From a checkpoint of a small mixture-of-experts model trained on Wikipedia.
Experts: 64 experts in each of 10 layers, 256 squared ReLU neurons an expert, 2 picks a token, a sigmoid router, 16 empty slots to pick.
Training: 731M tokens, 5575 steps.
Below are experts of layer 6 (counted from 0) of a mixture-of-experts language model. Rows are named router (the router's row for the expert), up (a neuron's input weights, with its number) and show model dimensions 0-191. Each number is 500 + 50 x the weight over its row's rms, rounded and kept within 0 to 999. Numbers have three digits each.
After each expert's rows: "gets" lists some tokens that make up at least twice as much of what it gets as of all text. This comes from a sample of Wikipedia text that the model never trained on. Tokens count by the router's weight.

# expert 6
router:442549583497458516425467538529516415526439556486541518502480531497503536468445676498536500513441499474572439430576513568493533508560463456560506501421501589459550505513502449467445539477585470473585532584409523465487499451543590452479507530460468514443426554495442477462520537486472521518405523546524510476459621414451494503445561424536485519597514493454459545503560542505498453533546460485623511463548514559402549507461494479528545563464418476497505453442561507464524602458397426536596496571476410446512463434536624462501452522483568581548547495452531471479483489416535464537
up0:567516538515431509473577520504517611543488477521516483560466481486549477599514521523476534551465613421532480476492486521470576487511487450563502445534520543506504492531534486535426531460535481582619472547486473498553495555503477557496522441599551521447613543532519612494424435557411516513446434483466478518525502548648443492528499521487530538478506509469532472597472466449383536440390488477566513549479445485460424445515548468505536445515455527487464441511585434439534475534457419443490557557601473474526451408537510529452584406557540504551466488444415479565484576580624520534
gets: " |", ";", ");", "---|---|---|---|", " Al", " Ka"

# expert 54
router:398441563544450426461449538523530493481528455446503515501440504501498494478479503519534546480470556483506402376484524551507496463545480465489460444467505593549508454558486506513461529468578509488547570455452496472482515474487551415559641478506481519473443563485490518499426550547508496481424490529538414351465583425530456587463539489486570547589535346498548542526571491468569456512556603414577521540511528517384596567484506426556528522485429508500520503506593426494550530411440443504516518533598430536545474470585563401489468541485492535486507460488472511522407485484508568487
up0:443505410502549390477469483556452511458437538453480538524509441512446546574469463605460476512446519525487521592571558535467496535526538632462475588488416555517535535529561474590533607511522458538462474434478459484498501450437512510382475477500454487480513432498494446603513482397463499523486441576548582491477532370573585608490527463578541502491540498597531542510522519469592518567495560528589500529513554551458492482470555490465467440485485591526483544486382459476543464511477421578567508489580556571529427400543522516535498496530552507592481524574507530502473538439484536548
gets: " in", " In", " on", "In", " during", " of"

# expert 13
router:508462577499443511510504527519518541477563581429466497487498557512457486495437534575606506579483560447497526433556555523508525472547456459512503499456475534411571475574463418477380492441549495444582607481442458503478541503505557421496561451425482508456431558515480525443467537512408532560428484613549425472537607487464505584484507517448488511519480466473484538522537463411516439576608472460577447513527552577477616434463512553592532521482420423502539509438528494524457534530485402461487498543554480508506468406574536499507387496494490538486565541508493602613501456437580512465
up0:552500420491499576474482551542622549405492451428485498616488497501512484517434513483555459487471449426495432447497497601451597554496425494569571572491513510470532589486437443511519456532537423504528438467542522576465579475561454438485561531514524605511479482556477477454513496435443522365480466539375478474457541474532521529457527393429516525491547422437536557493558432466457413520458529580392523478425447534497516505490446459536599533501525462539425467559585576530437485509478461513492424469527567454404498530512435504466516531475520561439548538526486490396529524423477468524
gets: "1", "2", "3", "4", "5", "6"

# expert 26
router:454500557530506418489457477447470464459545501445498493509422570549464464450474486521527516521424543446572457428578487565492457394525394437514507513456492525414577448520479495432418596448520511448538516520498511535524454450508542451544526484443540598424476554523387533508484554513450596525442461514523485445422564512533497549503543531476517450499550478465390558504560615478601428524519573453613394514512511462509557508450564558556475661480421501455492490551538426506519563463430531483529464533521498489611496445519561459555466511431569574568549499500476527552525447459504492446
up0:562431486609531499460626446482434550494567515554495517484547431500463581443616500545457440462423510490550620548430552481464477506479482576474485482471463414424555508522523544523624534487593491447543481495530469462472471502552575567465514542429475521529388478559481522567498604455502500557488465452506461426387577482519641509468495493485491549502538439537475598519477499523534474518410519468484447470508453526602544426421511526526600515460511514489551356480517488470505446511462513485528500581576507540485495436476461555450454375533466472466484560522501476490508565507506462558
gets: "s", " University", " States", "ism", "ology", " India"

# expert 47
router:521503488580427520535485519535483472388518519387535459545441560502467523439397607536556483534433524467544518438519525575598503463465425413548467465362507609418473455536518485437433497416602474466600549537519514439472534456514601425500541492429513527490474546569507484478460552487470516543410476624526448446519563516496502527467522515532464445540563449476521580513574503513588448551534535524540506477513547502504548516488525497485534546502462525477503568420547473462438549460427514414535520579542505464560454474562546498573461542485536600515506522485462586539422502415473411431
up0:501518616663559435437405509454441532486532534429494510524584557618534416540507523576503466554530453491483443584504565467553516495477504558525534490464597486455585454517445548561530446513593505454572533570578522438493376446400539440478471440494527464492483560506490512471489531448474467625569518475472430437430477580532551499541533506606549477394485465490564422519417481486599426524591525439484594523591531402527505465482544500521511483552466485493445539529448527556456504498464470433530492546532480479552527500464495436514548474521508527476484573476479480494472452461496470482
gets: "0", "3", "5", "6", "4", "7"

# expert 10
router:472447571533471434516515491549474453436526496442506524507491516487598529477485526509549447485438605457511448402593521567541518539490392448556485483485473541497475506575522450485510569497526422492484579489492484470418587448486522418521638507445490584486385575493518479460512602517453501475437459503531501387469591480533486508467427555465579509579401426492510511448567540428551464528587556464597510481538500522430580521479587497547543523416439530530469468474633395513537540444462510509492510542519508475546510496540541352466495514517570595565521495502475491520496464447485466546
up0:484453541436476461516480442530573454395487500528632577436467518521546508551432437575513416392462531453513546507563507507484480492506549486496497460513491564497566469546470526515469542404461408438603506498498487514459495446527472541525457494518515629550493525550557501562530461407410499440485513383435458489475545365438429538492546501431459438402441498466543510475505465441557492451510550371469490535531451440504516492496439565509474527537433498554535393511424593587545501458563574478492418504531468571490478494464444590481451463506490506508508545379537499523541575475557483508
gets: " with", " of", " over", " by", "ing", " out"

# expert 40
router:472469511539486478559485477525474507439507502385497504545406533557481586437498619556531527615444504471531499478521559551546472448467415509504424416474431590470514479497472501408470530439630501478531533534473598510463557372567548462515569457424497534479481603554499521474456539466427499528468456553565465449533516548485521513466506461481487526565531465450373520506562490494493387533593528517591452451417476449448556543436525508553485561436468450479479501504518470504548497390395516477592490541554487515555487483531509470577404569548525555547533543449537520487424430436463513480
up0:649469470482466474601535432378514448519424465476527533498492495475521522356449438548449531411476520580531515499467523554471496422470528610498581521556540553533604456475518510426484490516372499440493591535403514508472501481520582529465508488493525432403447461502485560532590539547485520458572537487440514487531567536460510551423447499498521428457547417485468570428442430483560436529565572490506378517499411564455503537407504584504469448517446469460429547546468469426516523531466447535562559425470475510486492574528568514503539497565509514437485530538519539486543473508542521520
gets: "0", "5", "6", "4", "8", "3"

# expert 1
router:404521581497438508466524499466498492476539504448499521458483565586581579483479560529484465513423599484469489447516553530482514535494443446546537470450473574502437472539518433476455576473571499504546540491447513472447491403567601401531609492435505571550536555513423552431520573583451531550435467486574555510447569489529497549449514501394607529541522365519495520537558518470550405540529482447533449544488537528461592431505560469621580581473407489469562477497543436471552532463457472458567520495519474544516472393537535442505399462488499593543524536506452466533509470445540491478
up0:527492502531494483482466539502540466599498527481491486471525489462450528444461547477597508605406539514506452472439544527606393490572438411648339557500524526520581528502489468484566537604380444490506485482446579445447494430500545477482468471483533502535454454429431479533464556514556517487501466504537556521540515536516510422513512475437529570480510546407558435469476510626497548551470449491414472498558503492478620553566470487534539523451507472454545487553527486453393424399482407426549506526465433526499509516454416490552540453496520468509543447577571465437489476489496510583
gets: " was", " is", " were", " are", " be", " which"

# expert 17
router:418493554533396519561468501518473434521563531448480526460519613529561550444365575535532535516396530494515394454523514529541482504453424449523426483491487502476584476558486428546455584459561462501544638553459491480443428446528522458591560476488600562441448465519509517496449523504442485510513505525528491491481545431537507487427609435408537519552466508407442480477559566523618470517477530427580530508468534582437516469435528565538521545495465422522513499552606538406548526475447510421598485523524519527504425392519524475537476480513472547501483466498469513583480467421515499528
up0:536477481593488516516532530520554521468397485509529405453523580420515501465500427473481465552557518519481492472513501579499491638468471518506512443517473480486410470484496492522461409535539508419542489472545548548532505530533550549516556515503457635474502353490523472533459551488512513443456492551446583499461442451442429516562520492512624485330465534597505496475446445471433527456505470536558551515538447498459534469587520510510484562580459465487474627498581406491528531416581585404500479494442601599453479527459503480446488565442480521497569524532521577521555535484444533460
gets: " (", "==", " ", "===", "\n", "===="

# expert 37
router:516458560536486442490517498501500383423460530483462528497483487573529581496510441507538530435442558497501457517624502541523521535482409433536465504514452580457524486541508464472395539426536501455482566489414570445456557505528554413543543482401487553462429597528446591437432583496513535547496441487532467438506576446494510553460510548385505536614466401486503584512590518506536411531566423444543489465468513478488576507445480517593555554506453561418519537451541451451528548506441457511476532497492537550568480448532505435480525617472457567556543602484441505500406580462505504494
up0:494457479484476494552529433471516521539568516450503482558481555558433503466498399577441494481538510472557533546522526541368567453511425512502477404456434437536517498486489526479512550582495553435558411584496469526516458515488580483571460536432467500473489551496494528495485482638445461474508574517625529521432522531500505529593434516427401425487548567485539558495491449613495556573534464501470512608470535396494430547514471503558498592462470570576442482373494485447461463513492497497488471435570560515537485441598443493522539513552519604641479507451502550510461553526474440496
gets: " to", " would", " can", " years", " not", " will"

# expert 24
router:454501590454489477490476467496565493488416503443450538569421504500513543466472522560508442499433537478567478435603575531537498482454455471517441437453558557478533533484469474526398485509567437505584595525482528457418547476522548464469545471466494561515488529499517489508531525544469537605389507476549447415486527430490561562530554481438479497570496512513440591532577509515504422516624579506551502491476528514459520471526552399565579506452425449542485526449583427429497552427429408402541497545490505473561433457597550442524465585510536588515565497427470546599495421465458500588
up0:450555480466403467426550531507521479481457577500552558543448608523494484371553397497477471520518485455567558473562551517503436542504597578531452438527482531474522545474456489536478539479590431437444533516526544528534514526482521556512515564462480517502542565513465466438513411457519476475568497501479591423401506498451492433567542478569477536508456541523463564566502477580530519496452524445514369587515597441544499532531514494511479429396470599419546464501402458500483502482550485590476537556404495478445501486439531504602512495369511503486550527499501555549466584394398520469
gets: "al", "ed", "ing", "tic", "ic", " of"

# expert 53
router:493408573514464442518485441486413501478551505467538559390500507527532498457500512537595534510464547524494511453582540560466490485507433439469393433483499551452476480540569459407456585610585462449506497600466538472460506461549524439526493448465474556466494480562505485447409560447419534608455482487537510433424584469525496605453569514409527433454461518463415558536587497496560456562563600460583526529457529508468520495457589504585503618459462465533477463468554434484510519422495537452498457530576475548526478485501538440470471525525476574520576536506548566468545479441596460433
up0:487471536516492459464611474529452506482454402443487467508458489531524651511558448412511482522493575486484432547470425411463575475453498535478412520494554450486445590586484491510420544492486454524485498517471520569406594458499541445517545477430436536565511408466584517433633499568475447476492403414459559433497502447505497501485509472432491485466459346503536504490556525501523504460434553519559586500566514489491466481418519499546477511569525390530525570534405569482556483450407551572459560498522452547489446546467417436497461515547550548582516492528480543486594510479470502482
gets: "s", "S", "es", " S", "as", "os"

# expert 43
router:490515569522484384600506478476474521495520487422562523444455528481569570427411489569507524503445540384541431423542547584487524490503396496520451500497508519436534481515570492443483539473522503540534530559387471495452475485544608399546553484386552475440501471493528518472488572550462603571415547631493523541438583459507505524532542440478545430510490468404474462502516498490527454496554504415588409441474517488472592486435535544512596573463408518525544540479596534462527560454464493416560470519520508522515479532500558501512438511524558560586551519455435503512403535475523470463
up0:556517589487455594457542446539531427493440463592483437506604476508484537548511522534430518518571455491526520511535565455645453458599528448579479458505414477388523439542492471479503462595468424513418553510492488536517466454452507500533578630538528551494489484612524488491464482474508512518532492500538528486458466462456447482575525618587447488604540513513569481524575512515513529554532528431516579603496497504490662519483399564510474541451540514441431378467543512470513520531530424489480506599521471503565479544522533528555436535515531481513583539504546580496554513481476472478
gets: ")", ":", " =", " |", "==", "==="

# expert 57
router:478382551437490485480489465505561457544499521457480527526495547557541587458519507561570501496439519508538430462555534574513496455490423477505480491496518541498537497490492514469462535481599413495537587527464472387379508463483538446490617514415530593546473557453489476456465518542384535565441519519543462401487587543492517521446569503507490469501488390532433557534505509435547473471575560473565418540538504473492530511539578445574573553492405451474498496477581458463484565464377474432583533478492511538546469516473570418440422500508532554533575484514491496541491343454465490611
up0:455523530480481583517504486376499516471456546548490476544478409499460412431512514557484450537547466497656517491503539571444505498470563478409470471509477404524464433454445550526491570460507465544532466449491428495513475567442516437500585611486528443522409500562521459524487419528457510573424520560491573446469455483460496534418469530424546467520534539456444500600517498538427514557512554438399508471634556497423571423485516402448580466574492446476507437518508417460521456433460514516487502492478533535577561504532458531469527422500407553481543371520561516507466525418543461487
gets: "ed", "d", "ing", " known", " used", "ated"

# expert 50
router:491471531579477478488525511471504396445504486466501515509441519455495512506512513481545539481411532489521461420608547615557580478430420423478433430438459615530487503607454488507438499465520490525539599503527529433445530463520528393548552499403525582506444512586486513493454565504426534535469511506529496415464588445519466564462467412473610477610467388474548517498593532463559431521542554437548520483436489533463535555502581528561531556451461553535548524493562458492499569427459404488522507499594455508558497478487557442531528591569523545592549538497493493467431491431517481527
up0:499480533498437402582559457558473442485534503529570443541566562487495566490513517592490474456532489513533512459580518519594576498457472537505461538419496615480425477480531454470542546501442488584521490609472496532465442512487384484541549417502543523529488486405537504516484565452365484460430498629476491396447512440460566506458483470490504410609471452428440474573524489525411518463493528517445496528461480608605571476556499512533525525531512572539461482554524540503478501467477457457564375479507500470559583474480558491552531511483388382478461420573490499555508555511488476510
gets: " to", " at", " for", " of", " in", " from"

# expert 41
router:538492610490466518510479518506520491463543469446530497494467547516564569420478595534456513503431559540463433445530553566462575511408484489518443478500531534494455429492486466520459531444542515499508549565432533477468467423516568412511603549446440565499473562504532568431513530527464471521421485531585494524469620527554485567534509540408519492517532461473468478494557527475528426504550511428543447563537452509379541449489586501625537613517387449426551493478557376515521551438455437490524523512529489597534406384471543485475395514515430604542533491472543532542507453428521512500
up0:454547599486515512502473528485386509493474480480475493536423419438561505548437602439473450385502381487473540501544484558527535550453526363496459542528587471453537488540518490450578450509528464510464517440549438442513536540518465507455497565599421540509511463433444440482479493652517541514440544417544485497513539499522475411552579608474487492462576526481496611459472491521466561457448505485490459500436483507529522514562478468475564582464485462485521495510501655494458549443571461498442443530577465464487541563504544554505548539469555545621497389559548552515521448467441516538
gets: " as", " was", " is", " a", " the", " became"